From a checkpoint of a small mixture-of-experts model trained on Wikipedia.
Experts: 64 experts in each of 9 layers, 32 SwiGLU neurons an expert, 4 picks a token, a softmax router.
Training: a variant of Adam for the experts, 802M tokens, 6115 steps.
Below are experts of layer 3 (counted from 0) of a mixture-of-experts language model. Rows are named router (the router's row for the expert), gate (a neuron's input weights, with its number), up (a neuron's input weights, with its number), down (a neuron's output weights, with its number) and show model dimensions 0-127. Each number is 128 + 24 x the weight over its row's rms, rounded and kept within 0 to 255. Numbers have three digits each.
After each expert's rows: a language model's description of what the expert responds to; "comes before" lists some tokens at least twice as common just after its tokens as in all text. This comes from a sample of Wikipedia text that the model never trained on. Tokens count by the router's weight.

# expert 31
router:129114096141126088150119150131125121110165096108118125114101136122160111074154105124145082111104113124125117149129133131114053134125144129115146143107152150098115105131097135127146094102088171157124160154119098085104093129118090122117103112138114162135162127118105137125119161099098135151080151184094148147134143087106119107098162145137181133135091128110112101144138089103134137150152
gate1:119153155150124129141114137165134149171132150154153102120084156148109147126133136129159125126134120126139125139110125152137140100122115102085149135111153120169109094154169179097140124138098066128155106149147117128141084105079100122121121127123136119141076092156117143133110159101141157110110133137130146090204074133136150105181134134132144117153176083134131126131124134139097163125130
up1:141093129157116128096115114118110142169117136142100146101112086087118154148149130095110104110107150134114139128113160126116150133131126108132136142102124122139119161133080157133112119130120144118087148149144140080147101148160129144128106161156108156069090136114118082139175161175125115090195141108168143135084114088123100108109100139146144104137125107119121136188079136125120114110136
down1:125096117146141116113141100134093106148196154090110132102143138112162128158155144126145141136155151118103115107101136138111114144146135166124122144171159182170093149080115122137143116102131133149136118132141099109208104119140153152108155084180126151112111143098121111104094141076107100141132115144147135097104122092130115114106122108172146104130142147136142124115148114123152115139078
Articles and table pipes. Indefinite articles a and an, and table pipes in election results and data tables; also r pieces inside words like non-frivolous.
comes before: " ", " %", " Candidate", " +", " ±%", " new"

# expert 1
router:104096108110128113137095154096099110115152103119113127133120086089161104147164170151160127121126111159140100143114117128144101145080165169144095087111134154139143087135098149078161113110106152148141141149159142142130105142126077089088127093140109148143140131100176160142122168131137146135087108174152147129137099115118155105096147153152124131148154125134122098149123098124145143112162
gate2:095126112179141120167162125095194149122113124134127139139168117164157138130151156126135080096130148106109125127102120093155090133151119130154110146138139156131130158118108113160151143112143139117154133116156098062124110095114175100169103119137156131146125126113113137163159181140130110134154099097139115155133105141145143105130149096155161096167098145115146097109110144122170118105096
up2:143178151075143136105133088113139134157119119129168117109093154140143118096099113139117136173105114128138167119128140136107126107167093106130150126122112130108158118158130167095068141126104133094153108122093133144099143102139126136110119169137099136143137168118126160152129141134058154150105159131158149113104139136110109144105122129101091147072134123128159166158125187123110113112095
down2:139099151095131127139139164168162137131157134138176126161132121106137138085109132126126171158108119124091138113142132110113151099131106111129141152152150107103126173133149145121141147095121154165160091110120085139122113140101106115125114073187170119108110172137117130177137077105119118104128127160139118168128130101113153087139127104128124130104123152079081089153100123094147125141109
Prepositions introducing agents. Prepositions like by, with, for, against after verbs such as written, signed, replaced, introducing a person or team; also first names.
comes before: " the", " a", " his", " her", " an", " their"

# expert 2
router:121133127114138108131116133116113120120151087093100141107113108136113103120141141145121104138119117152164132153085126182129096153082119153082089084141141148114136135083129162121146119114138152132129158174177124141126100143139101084105136071103106148158173130094153117127131141104149114154096069144093156139123081092145158091137139142135165133107138120137095128136145100113151105140155
gate0:122114128128167153146116152122103130103117097147110141142124127136120117131156119130153092101144136163120142075121138153127115126087110129086098157133121152090104127098104140174148127183143071158117146122154131096135165103168096098105166126081128168124152123143138126123086160116154102113161159117155095146142133129127160131117107133134131087200132181123125121115124142101128165120141
up0:108087113111103096186174143136156136131140135117144109123139152140139115135144155123111140109160165127142132157145097101140092106137126163130152143134108142110134121152130130097137141108122129116120094148090126145153085127087177111108087096144160126150076169106100159140181137132074132071127116155103120115156102142130083156143150130130131112096107100114122123105129124131182111121087
down0:158097148100117128133126160120138114061102129107148110097147084138194178132131128129159108105136119132122108090120133117122089119131141134153158091118134108121138112112167149176133111097117093119124175183113151135154154133157080135124134157124138147129153119148119126130098143129134130161125115112164142117128135151091091118116157132113145149096131121127139173164082121172092125075126
Infinitive to and relatives. Function words starting a clause or complement in prose: to before verbs or after born/returning, that, which, who, also, would.
comes before: " the", " be", " a", " have", " he", " his"

# expert 15
router:144139102125145114162085150125112109115188086110090173125132094110124128110175129125131106155114087157176129152106121176110089115111181158119104127125133135111147100143093131135135113131105117170130146123171119143126128141078061131115146068150141128150167138136148157152145163112149100102132136138098127116141117094143129110142153164167121142147138130098118117149109119120136104137143
gate0:137154145144189154130086135104149130099115130134125113114100164139107129159120106092130141123164118145164187108061109127124100116134135114123135133156142085129152140130125166099162136111140112098101120131135124108114112091136104125095122154148146189184112130128146168146114126096130109181109118111150168148161136128108140136144120169164119152105151111116108109097100116156147162154137
up0:128145128121090117109131162153130127141117148171131186128136111096144140147161120154122153159111186124087107153149163131149095120129128139133119141076060122128152170104148103191120139129123120144128109164098121118133174146127134135140115115134104135130083142142098134124097131144132116045152141130115148106117112136133108115088155104069155141146127140122130151134141154100103113102135
down0:138117117122126161116100150119122104111195120118150155181127180112182122135119122122170086113103131112078116094115097159145159142161109149134129163179142163128134113136135094097123153164076078129121142164143106106151097173156142108102149119124111096114130130112114131129140136178108131145107096152153109134106101122104108088117113133119144138130107165135123159103123103142125124126121
Infobox field labels. Field names in infoboxes and tables, usually before a colon or pipe, such as Position, Died, Phylum, Location, Votes.
comes before: ":", " |", "\n", " by", " |\n", " name"

# expert 55
router:154122112115147078147124171098135122096178110109068167167122116118124145127119122133122089154125095179143159193104109163126094152110162127086129133097135120095124122107096110151146129087113111145172128140144129138107115122108120116097109116138122143128134145127149167108104170158132114118143130138114139124159105087087138078127172139159143153110106150105117131149132110105157154152122
gate0:152132142130124155155107060166076119109126138135137175131096140152130117147125110120162150058135124164148096132172151141152111134148139131139135081144159103142115152121113157147127147089153112113142105143137149119120094134127138102136082155147074110124100136162119129139145127126160114144107144139131128171146144102124102119150139109129108155104084075139143119150177136175131170113122
up0:132131095160168150122160188127141164156126154100117106132115143145092110149135136181099082150133121091085132114124131124099117128141149112136137122110119116093141119130136140092103141144140112142151103173111165109108157139097118135136110148117087133095134120139089130134121147143101136129126176150145084105125126122121128108161104142169105072160132131081121102118105118184108150151069
down0:094135183173162138126126145112106134123132123159084098136096178097123138089137138104118169117159132125138121149172144147121125128147095129097153120136127205101123114119119121109135145107142098133142108111148118096148130137080115124095137107123155145112147113095155153120135113166111121127124147117155104112127086146150137124105118127144103144138159193074164108170083099104113127103116
Section headings and numbers. Heading words like Life, History, Career after ==, and leading digits 1 or 2 of years and numbers in tables and infoboxes.
comes before: "9", "0", "8", "==\n", " ==\n", "7"

# expert 62
router:095103138128128104147102146112141121117150070097112125132110122123136139115125121144134114154115078198135125172105138148133134161104125155121080105122132146086141125079125175110110133094122118167163151172154125099116116151079100109101156090111087166147169141093138164122107145122134116156088113115107166153105115106129132093141127127158143131117104150117101103148131121115157132127161
gate2:146134147114144120142157102111124109127134125164104116106081125145093127113145158130114109132121158186091177141128115115098120124159113127073110115140127122116121133117143139124102125107080161127113136099104125110149132136156104182144133145111175110085125182139142134104184183106118179107098136156109125135106152131104124134156106127135151106148134147154144195152097113160097119113127
up2:178136132124062140112128131114135117080131092135123123145133143155143156112140165099120133165140153120122188156152109142099085147167095117129146159120159147144143142132114135171073155174108127139108130131130113140129159113154112102179143136132179129107129121112164107115118151141118120058104134131135089102114152119162135143114133129137111139162122129127150152078133154115094143115093
down2:095136181142172097106122148102144143204086131112156101114105160077131118162153113158110125078107083134156098114122145131124163108132134129111101106115150123149121073109177140127132111123149130159125125124120133107088130121096124146143113176095076084111148134137140113115136112172154119148108120103129144130131132152133115123170135095151139121113124115138165124137162115116152107158154
Commas and conjunctions. Commas and coordinating or relative connectors between clauses: , after introductory phrases like However, Today, plus and, but, which, while.
comes before: " the", " and", " he", " it", " which", " but"

# expert 46
router:131117116104128086134126150072147072099197130093086148140115108127153158092130125136131104119129106147127137127104116133131118177120176130108127101146122145081139105134114094137106116088148104151123126152160138119121086122092121088109103112109086144153110152103136172133114129146130128128141092148090141110134107083105152126104163165135167132105109135109109152186142149128154140114126
gate3:111116104140102119084121119116101136116164099087078123139130126108131086161141104083156109104123140146155135119178095160150099114136119109137115074126118179130125162137102108140163070100119132134134163110158139115123119122132119146106117114134156160146160149133125124123130173131088117134109104168099115098107155116153151081139177128131129136190129151126099174106124110141131151108112
up3:151103110140112157113122112128103096115089158151153114092128141146109133122092089105104143110148164098127117107148160111107145132156122095164163137148087103149133178153154101146147149141159096105115111108122154155151137091115162165172105154115130129110106084153097114120097098157154157103162117100101111101135141144132109154135109103084133104128110101158100137129113150162102093131089
down3:152129087158152124131131129148146158124124090140107137147110137160195094106094145131147129127119119097131093105129108147158147082082129130136092112114119115134150104121102137153106104146115127139105154156139173115122123159103119180108123137123127117169143109137134172124112107161145148142129165082128111117138147096148107110088147153117106120169154156080114108068167185125123125134150
Dates in biographies. Digits and spaces inside dates, mostly years after a month and day, especially birth dates after Born or born.
comes before: "1", "2", "9", "8", "0", "7"

# expert 40
router:120112084068133109147135186114127130148164105074098128142131126091105136113140166138131109137126095190112126158117124133150149138121134151100074141114138137136141106097123180125101127099114126165166107162109138085122135162077134111118096110120093137127127139117106148153133148125111096158092118133104139147152124097101171102091124157142154155127138143125151169141124085142109132130116
gate1:114104093130101132164151114113193118085137141091126140127134131109124092121118113120089078137120085134165097104129132117126144117107111107113140107169091109163142152159119136115134165142152147115150113171103085141130112148118164150115119114120139129115151163161135123141121203136154123085160103127117170091146178126143127099144164146147141094133127139109128133122161150173134143158102
up1:141104154138148158100102146131102138132119112113119131138134159123168095142124172128154139152108142138139129135126134155141158112097146178145113139145149161136097083126094103119118106096120078159091140073076120123139180088190124094142121172144151118168111148126132103100140113107118111157146176155133142154118172130139132121105085135159110118147102169138106135126153132143126146106109
down1:166145118121134183152142139115136152149134112126159163158159090132140125161117078149107114168148128150101125135144133170149123103123107123136089072113168110086151148179129091109081128100109145144158146133134102132116155152085104142110083162141131117123132135130130134114135120077121133126121101153156095115151091085125118182105114128131137130108145144124122144124164135115147098127072
Mid-word and noun pieces. Middle pieces of words such as te-x-ted, vers-us, decar-box-ylation, and common nouns like character, committee, classification, band.
comes before: ",", " of", " and", "ing", ".", " in"

# expert 35
router:098130115101160118127141172089117112109166112108105116142078109104117128102186153154148105136140097168136167146110104176154131148114160149104140124123131107136098065144108138112103115126090109153141120176131145138108119173083079116134109116119101138133143142120147167131123140111144109175128104125085107134138115087114122121089149138141120124118135157112126124155104136108171103148174
gate2:124135154116143121087111103163146115125136134123156143166071115167131108125179117110151135154103094121097128132109109106116109070143143178116150148130135103095145106124131106162156061100123156145107143135136081165144091125155121130139161104147106113126106153114150109122140101117131109129151101147147141130078085143122163143159118112136113136161145065116115108087154140114120157130130
up2:120098098142069102105124146116095139134113117132116097114154135135128130098111136122129128137147131158155084139108126077087143162095161097117108135140145134155137121138151167108084189108111178095147156120127195104135150118087109122122127142131183100099169081125128104129137133159153124139118160148134128098179114129131105150115130107142127154146127120142119112148157109123146124176102
down2:111096138147138156145134161148159154090170116097079099154089109119092150127142140087087133115152142141153113135098130133139110126077094117112118142170125163168155153152119152138114138128097111116102149109148139105125111169120084133164134125149083123149127135129148115141120161155147117147131108153121108098147098164134087161114118112125159125125149148135118153146089089120066095142162
Role and office nouns. Nouns for roles and offices (Minister, mayor, father, coach, politician, War) after modifiers, plus mid-number digits in years like 2012.
comes before: ",", " of", "\n", ".", " and", "–"

# expert 56
router:100159102118166138158124170115152094123178109105099149160113106148168107103150136116140069114103124128133145140145127133099122119117128138119134128087112148093131111134101130121102150129107119123102138166147121078130156142082134119162096092151145124158185169119155181179153140154156107136104092138113124125143155086108122120077138161130138146139125134117123129154156145111168102116133
gate0:154171120114077136134129132120136126155112126118117112102126123137143163096111096177127107153135129116094105145158142120143137104164114116140113197176084165162100126157088184181123115133130148126143094110145106146118110104124130120148122127132146091167086132117148118132107137083118118121172137129138142083137127140114169134124165140108115110136128154072160092117096115116119095115114
up0:126115117127127166103152133106085130126118101108121140116129115127064114159096130124143129166113079145143159142091164144103129146104118089087155126155089128114142112136127114132137130115118188082116112135189150116141111137136115152129146138134153136090149129086148096123103163128090138113113149060130157138141109092110138135170125103136130117155145142162161093164166123147128105100145
down0:112097153092098127133143131129153133170150125099178130127148120149148100171150095123115099108141101109143151152125120156104157135147101140100146150130109135137085139155108131127133109117092113122138119134111130082117142119108162101166125106114143150142136174120146101134179079120122132129093115081122112104174140102128222117125130147131140125105162079097117149150154172133116114124121
Nouns after articles. Head nouns or number words right after the/a in descriptive prose: three, centre, products, daughter, north, car.
comes before: " of", ":", " was", "th", " is", "ical"

# expert 47
router:094106085090132083134103132127131091121183122093120154136090114122121146117142135181131111119135127136113124159113119126173090140126182140116099098107169120113118108126135164141102117119109142145124137128126132102108096153080100098103138115112108116171114128128121177146139155109145101141066098135110122142155092064139134125120182142138149167134132147104110127148138126102166107117145
gate1:104127093114096108161091109149131095161111081106132109153157152130131132137126123136120152126138120126140095158122157139092110138137140090169089139135146111153161127133122119141124121129117161120118092147146139136136103102113120151119105125110131188162155126120149146159208135117144086162100108145140133136109128133132136172116104113090079116061121120178177116118139151112147097151100
up1:108147144124129135118140114121103182096139139101125153107104113154142119169141149165158095113123130117141118124124137113102128105108094152091112120113167139093112130127156140156141130115132084169170128131141114091110131139136107120117118119151128067093111099134112086128088127125106153091097172172132112101135200153120127109142118161141113152195129093102122143139121099138132156125177
down1:107140103107154133144129137189132159124136142159066129102112147098108127133161137098166124104088144093109134170069100122142149099111130144111121134105110131114140112166142146152133050152159116129159143165141139108149109148153104152098141141140084118129096141125172143155109158135118121132126131134071131134118128128097125168105093125140126110135141142122121127143133113145118114056153
Final digits in numbers. Digits closing numbers in infoboxes and tables, especially ages in (age 58), years (1951), populations and ID numbers.
comes before: " |", ".", "0", ")", "5", " |\n"

# expert 12
router:112123144112140093126117203100111132136181075092117149102079083095111145096138120132145104145105091130095160149107137132146107167095115144087117114132141145161105102164126159128107125130107129136126137132129126129095087150093112114121156111119115146172140126152167144129164130137114120144114107134094151114120086069137126115152136146124161130107129124126124149177112139111116081121167
gate1:130130112142090125150123129135106093179112117116153152116097095163110139128102115170143129183118122129167133127140120119134123075171107163152120123066154137084129156165136115146166103153128132106098110163148136098110131114095099127137130165169117175098146124146190143086139148085155123105123116116115174122142116135120147111125093148128133095145146142141137153167126151125152138139119
up1:127069108118147163129140086099108136077122140122108124091115147106130098146115159105099123101146147173143132112151157127155131134150166123091130168131114107152154074106133093135142161143118156156163162085091151175141159142157127125143125127097144095121129099135126116132114131124128106166143166128115098153172127130092133148103176119105123163126110124150128147164126084086129138146139
down1:116071081156148114122084140135120163138155150144106136134127145133152149098109147121154123143094106118117145154113108126117142099181119133154117134128146098084113135106156131138108077109148104156142197147134168145093099127075152144121110121147090110075109109119142135112111133145123139146142155156105128122161135133106163151155141170150154144115074135114118148102118103139130119091169
Census digits, common verbs. Final digits of years and coordinates in census and statistics text, plus common verbs and adjectives like said, found, identified, such.
comes before: ",", " |", " to", ".", " as", " in"

# expert 44
router:108118081118149107134120158128124083115142096103126132151106100095151139087141131145149084126120113206121137133100120146160123148100148148114110099096156119102133117104107152126146087083088137159117119140140085111092119168116093118129142123129098141149166138127134112140133154109101096140089123152120147144128120077088144085095152169124156139133113142096119139161124118077141161122130
gate1:105152139101103116121162113138142110150110155121142088091146120119096170160086125125117153133116103117068137103116152149140180131175142116108116140149130107133110123137150113146133114125080108126138127095116141123108126160124143096117121150142087133124070134087123112115127145175105154154094117110109138178115122122135155113174093115076124045124122150121134146128088154115126129100124
up1:117100095150172153120145074118144140153139162126103146127148142104122095113146098096135125119119137143126135112143163141107156112167133156095175151103173125108156172143150100112133145109141136151161088141123112152077213138115114158131107129172142136085134099138141129104106157097169112136164150131103094128146134106111107122128131128132150093120110137089122134109126123150171137103147
down1:129165117148149137130123167127115182101136092149143086114102136148101091142166170146117124123144097149125113150117118117135120124150093127106154090145068097104102118098131145086117131132116090142128188142100140108128097129162119126145140176076121133142137117134111132132150085160139124135114120109084126155132116133155156104112118133188088176123165107146146148124136105117122114173118
Table cell separators. Pipe separators between table cells, mostly after names or numbers in election, sports and climate tables; also semicolons in lists.
comes before: " ", " —", " \"", " +", " —;", " −"

# expert 20
router:120133121110117115153122120114156124110177083130093164144148103105144116145127115145150102146085125173144133165102132149127114131108154137077118137144176102106124125131133132116121107120120123143157151119169095142133110167090089088109096103163150140134143108117156124154128149112142082159087092132125133132114083073152151120095144198118132167143088103124120132147145123116170116139141
gate2:126088176091104102174146139114124154087120118147126183174134094112135128168139126099103144193117126089132105135170122133115117103125139119142115120121143122132141109087146103119103126135099126126094120117167143133171140150137185113129120129131136120138118113113176115088110125159168116073131139116144181132129102116118135094134127122137093116161134123156147112092125144146138139179081
up2:141112105203171149079114122134129129160152150127123081139138156136115097146082091114104141124133112151105108143180112137159120101107121170158107141140102163148123157182134159125126135125141146138091087151109151124102140116117146145148169123127139133150111123149123148121040137129106147134134154119154099160085151148140157116161147135097151152151127147147128122120120105103130125110135
down2:108128127123123134161076107135122149121188119116109120177157141104121122182142124141133116072111135163146157153155129159116117088123120153122122077184118146124130135120076147141168112145082114140116119122136126159113141161100112133146108131137127138151140145150087148117104131097078079148093137107133182110103122146130102129145106123130134127109108153165103134135112113146085099158160
Sports table cells. Cell contents and spaces inside sports and results tables, e.g. medal tables' first place, score digits, Set 5, Olympic, medalist.
comes before: " |", "1", "2", " |\n", "3", "4"

# expert 4
router:120122134126135096150117157093135111120150094115113121113086105090133125106150168129140105130130126129161149151093114139146083163075134169109110093142142155112159095108092173090141103114117133135136126153144140128125090148131086110093135066128109152176137117129173170169119148106095143144092120157147173123142082121139163103125123172151132112120127125146132143147137099104123128115149
gate1:134158174127120112123100132107123123131116136170138152175156097089119130141147138115150108100109112122112128088117108173115140146093142121139133103177141156104156137125131142121100125114097107130158088108182117171139136105138103140139129104087161130069090089106140100080122143135125130158150152094167194138146112130150081133173126149137157124117135130136101149154149139129123097123113
up1:146128125093116157119134097117086157137120150128113125146124098137096163158160125148175114130164133113094132105082115120156165112123136118106126163132127129114177163146179110146162110100157121114138128150134125095078133145148118165140131164094118108078142120143111140137178105101138145118119109128139122144148128117126171123087150134129136163126185153156167085141142078167141150117150
down1:077153133136116093143131158138067088156159124129183153148111112122127136137165128135163106095115116128145118117159161125146139150104131149120124116140146133152115123158139133108116145088137151107102159150135095118173158135137150122111092156078093116093123114101107136128099097155113108094108169129187103141126073135126135127123119148149112108113129165162138124165105146091102089158122
Prepositions after predicates. Prepositions completing a verb, adjective or noun phrase in running prose, such as tasked with, responsible for, differed from.
comes before: " the", " a", " his", " an", " their", " its"

# expert 57
router:137093117122170120144097144095129098120176070123113139143128105098129130110149150121135114112119127144171131138097136143148099156097148158101126097088137159122127121131115111118123108083143144120129096106167137114139112146131107094082141068158128161172145111126177180159138158109151155142095098170130142136126103113107172105104144150144175126110127122117136130151153101140107151089142
gate1:169139141117120115119136168145133152108134129150119102177136139152092107092115076119115082143135121171114103148160105100089105152113126156095133103107155104134153117120165177124100133139111135155127130167131094110114114157117181143162098159113142127105176194082117144136173158167076093131126117127124113128158110127132146120149140127159115089100125119140120121136128132132147129116135
up1:143097174138145145146109121133094144167102127167128110169170130092109164108115115098090122099114165096159101101124167122194136156089100124170172118086107128139093150109097108141125148160136128090108117106164126112169134124158129121096143119152166158151120116155130109154152137106128141142149174141142132117096148153116133132132122130159132106108140096132167115137137130142103142093149
down1:109123176130102107144129182151107146142104104097156145101077167117090138137115117132169107114114133167126144124130112137074179140173159153142066137171126126121163142105142134107110112143115144159133144182130124140124137135109088134137142130077116155102119183119117118124116109140096132147127161137079151140127082153130119102146090127135110120146113166140098135118134121135129120163107
Prepositions before dates/places. Prepositions like in, on, at, from, during introducing dates or places, e.g. ended on March 15, died in Pargas.
comes before: " the", " ", " a", " his", " its", " their"

# expert 36
router:136108108092155102148125148072127069095174129091098139140099102133127167109131120154143106134128099128159161151107127127146097180112183132096128079121122126083152098129113113125116123096133118145129126155165139121107116128103124108130126098117109147157123153106118179134121135145128117123125093144097139136143115073103159102096184131141144154136110155108092149162140143131155154111157
gate1:120108104125080127146142082175119115141130133098122112122137118137131073138133124128158135120154144144125091187131126139114120138139110090140153130153121182111098164137105134122083149127141152128077168159152148117159136136167152119136119139158125093145085142144138115137124130112126078064095155114096107169136124153112142127107113108079105159130165128167130123155097103100134148101115
up1:139118095137087155117143137152125117091128125142150113133138092130151096123148094068118156124126138140119112128114162131102177131114093131098115119141105103127106134156138126166130105163136119142098108140115141156119103155167148119139134123127134109103110110137112124135101124143157112071127126085146162099114109137121118171106125109106170147139136120149100108199116134182046102139084
down1:149119142139141157142141126118135114129088117144163180106104163087109149127115151165134135130107090092137165130167139139146119103107137099156130080107156113157160120117150131118144107146134123117120086115100116117126098111118111112116117146170128171115073112093144128133155160152116155166093142149127101161119114114112144166188081116129152121139102154115097134105087091140113157148172
Year and date digits. Digits inside years and dates plus month names, in founding dates, reign spans and biographies, such as 19-9-0, 18-3-8, November.
comes before: "1", "9", "8", "0", "2", "7"

# expert 39
router:130143103119135101143127161083120102093171079132106125127131099122154148115125128128153085122126117174157150130114144128131130157078149143113127100138136109130123088130113182129158126107091156185103132131091111118103088130075096088110151090165118124157144139111148119161116121105150080131107107145107128139135107086112156130117152181099158169134111153107138152124131136094125115140139
gate1:099073113141148133125151146061119168127147086126108126146130123092137115121123099146114116098176135139135114114183118140141152152114085114152120142157115158161107108159118109102100148155111123139105108132105188130104159110102148161125131122128134132110087131181144146072149089146139114130127153104135133170159121107161111171118145104126128083155112145124141155127112135154133094154142
up1:134083180126175120145165079134149137129118148105119135163119184147117168109128170138142104117094126102086110116137127149129145099124089148131113104131125155152117119129098111112117158108119145093145115123138126161102158159142138137110158118122143106099145086112079122129148134100150091144109099148125108148103147137146160086135112125162165114158156095134169109058128127127151141095142
down1:121129140126191143137165146127149161142133113135100120163105149141145106128130107126109126110091115145178094146133136116157125125121144122095146106114136130087132155124131110091112153111064097125133169136141106161132113109088147104134109108134110156117162170136131136098111151154102141152182150133110100113121091159145164112119147117162065108112127076094105120130159149152173103141107
Table pipes and digits. Pipe separators in tables and lists, single digits in years and numbers, closing parentheses, and percent signs.
comes before: " |", " ", "–", " |\n", " (", ")"

# expert 26
router:131141153099140120116124146095112113125183080086124131134119101103132135092150143157110151146124115154150120159095133151131142170085119118121102098146150161096135088115130124102099127098128145160156126147138124124087111149116117124126155093113119140155156153157130149125129149138099100150086083166119167120156120126129153094137134139111183145126107135085067110179169093114127129094134
gate1:127096113111163106113159136139119129113116131150136093127124158144133183127148142127136149156075154131144105186172134095094126136108133118112131134143124094115131108150095133135124154108121135131100136163134139114131166141143149154145141123109137102160141169127108132145090129127140136134124122131034159088132167126090104147106122121109119134156093116130169091159167083144078126160095
up1:137157126160124160131147122080163154126142140186128124146135113173123147149093111126105139137168121118138133107118116137080161131138129112119130161139108124164106159091108102150122136124102120113111129113172105134130089133113144111142137160116114124113106097142106114133129145161126146129162116136135110174097088142147123090131105133154073134113145119118081140136038177131177089138137
down1:147121113130082136135126145119083124128170108093129094150096089122134143141132111119107129134147114104135175099105173158080113118095132139140134105109154150146161097120116121132187126165077175140152108150145126114141132119110144117117136064162154147126147122109150156121133115097083129105126111147152130159164098134124122104137123114114132165125143090122117117120120191158142104179158
Auxiliary and copula verbs. Forms of be/have and auxiliaries after a subject, especially after there, it, he: was, is, were, had, also.
comes before: " a", " been", " not", " the", " be", " also"

# expert 32
router:088128114100165101143108151128111080149168063103091146111131079119146126090132129150138117129121104119127156172131126135150067126132175127106104119085139094103146132127126153136146110106087135131112107160141102095133096098110106120130114106124097130151120156127137147144120139124144105121086082143096146122120137092159130119142117161153137142108116113066126128167117131085174157135123
gate0:093184150128158135108161114128147141117147147139079178118147137152119132118139080098114073142128174137108133036103160107139099152127093132149107129107110133093128137127151130164134125096137105093069111101104120102143099125124136125155109121120131129130142121146130119120144163128128138136140205110133149167106133119103102108099130148156173120121150133109127102113151115136124122129125
up0:163132143116144165144153135114129117118116121118145109079144129131095136106139111120150095168134134176108093139103124120092165123184104115110176142141151115143093146122127097114136140156133095075105087136080102069128087136136105109145110096129118141165115134079132112133109108135130126123115121140133155166123131098170128169147137098140137111108124119147130105104122180169141122095176
down0:148116108151164109124196096126111144107141135136136152163129126102146108141126124174131140136151107118119098087123161146132151158149084111132139144126146160153151140142074138108149091148163124100087113127133105135113126117093074155152101129135120140173146126121104112120132075092138110125139174081105156130157121111134124077123098114127145090157106155151158129138093113141129118182137
Infobox list fields. Leading hyphens and field words in geographic infobox lists (Time zone, Postal code, Length), plus digits and pipes in census and election tables.
comes before: ".", " •", "0", "2", "5", "8"

# expert 60
router:129134090096148091133115164108130143110177096101110125150085094107140095094172153117175136153101099146128140143105136139122102125102148171117109109129152153143129091137136157107108079103112130144145137168137129131117113141129111124129136110119104157186145162132123170155144158112108114146100083184105158139136063102108162113146154142117133137120151135138151166145151121107109111120144
gate2:113131091132141124078121126122102114120118110137107116159114163151122154109103145138100134161150120140119108095130098157177127107146107116099122122071135142122130116130155133110146179128111156135173159090104079104128161118106100102114141140149168168125082140133146093078083123148136114145166113081097133135151129152139146121144112133140126100130121129116139150098136139137138133182054
up2:153120107157139128134130102134099120134140130110113166139160117098083111125083152115175151188132132152122114161130127120096157152138096146171138152068135155151111100157129088139146127066131117150093163105181086146102134084114125167126144136137166119096099157114118136110141122143147155119121084124111102107094124116163170136144152130129128124125097168106132141129110144120114135116106
down2:155125161121141092120166125160134115124079097110128124135139095112143109080107132131171150150118160140139130096119153134172138118085150183136148078136124163107119125135108168104132105111157162078154131110151084148140114106128125203144152159125132157073130102124151122084133128125134143112118134071147126152114054120137144125140129131111118112136124140129127128112127154135112117136112
Past-tense verb endings. Past-tense and participle verbs and -ed/-ing endings after was, to or he, such as tou-red, summon-ed, used, played.
comes before: " to", " by", " in", " the", " a", " on"

# expert 50
router:110167128099161098146118162109178075153159100090094162098124131118139158100148151127114084125122132163142153164112139124141089134128141126107119141121148116097158111156121154134126120137121140132120128139132146141111094157082112139122122101130122122118124163106126203141118160127127102109125120131119124105142086106086110111153191146154190106160109113097098127158134109130164123156139
gate1:132155155155102121103146143115122094151122131179140087132113131137128130115159123127112152161155148106094109125128121186052126101101128152192144184133143134141134131147113138129147156146149110117173137116153141099148146134131076108112140093087122103111143178165155146147097110128129096132142152120125129113162078128148112154139150160140168116138130127099140134124133116135146107177146
up1:140138130143101136147122141151148124125125161103122117109111166174140117122142140091138117147118099082144154127149146115132145141156145117120164112143143148171118129110161123125103108127139141087063132111113117101131097117133176147114137123146157112143103109145119140092114144159123175134122161143185174136116132119111137138114086124051075156129127143146128158121082197153108119120149
down1:147135119122155094152136111089115124158200145167075134119144146143121168126124145127104147125113091095154157109147141151096133188124168138150133107110165105156156115163112144112115088125132121111123124138112108133140125110113070176056119129154145114121101130123125150135108117090106126081153144145136088176117121071144109100145113131148117152125120119141137147120127157133122115132134
Scientific data fields. First letters of fields and abbreviations in chemistry and taxonomy infoboxes, e.g. Molar mass, Domain, subscript markup _{, MPC, coordinates.
comes before: "-", "_{", "}", "|", ".S", ":"

# expert 5
router:097151126090125123131137164130125112112173076100123136148128119102153114088143149148109140175139099148149117148116151137137116154076127122122104095143163141123116098139104134111109102115113150150142155176111111116114147142134085146134174114096138146156128169155142155115118129134129124142139074170109138132171083100162141104111173174106173153111111168109106151154133113100144094124141
gate1:160093132141114144141136146100119148116123137140110089154152107135149124143116144113116150165160166183152093148101137158134164140126137142120122075087158129138134154122122149185157117121098080124119147135165109169130116129127135088125142144105105091143135192124133129124100163129100168061131135143127133137116120125093139075122128149123137164148130117098136097143125138149071113156115
up1:188113137164150154116130085090099144115115124105132147156140096137151137158119131109122162170162160165147109134109148169167157153110148103126128102131132129116145163133127126153150097126104083137116153131136100144097112166146103127124145112150135077118153166107137108150091166101127151092133154102115163136117154146111113102121102090123134144139112092097090101170102133174109103144122
down1:172123142139112131158140110123120118146109110084110130132094098109116137113143111118105130131109122136131112071089100113107117085130135094156115106195151141141126144116117108119146150172173125146126146123123114156120172103113096136159136150134135117130119089115160152079129112099147111136191188133155127149134114185082108108157152140122107169104150140116150097137113139152157114114105
Copulas and adverb slots. Forms of be (was, is, were, be) and the words right after them, like also, first, only, or the -ly ending of adverbs.
comes before: " in", " a", " to", " by", " as", " on"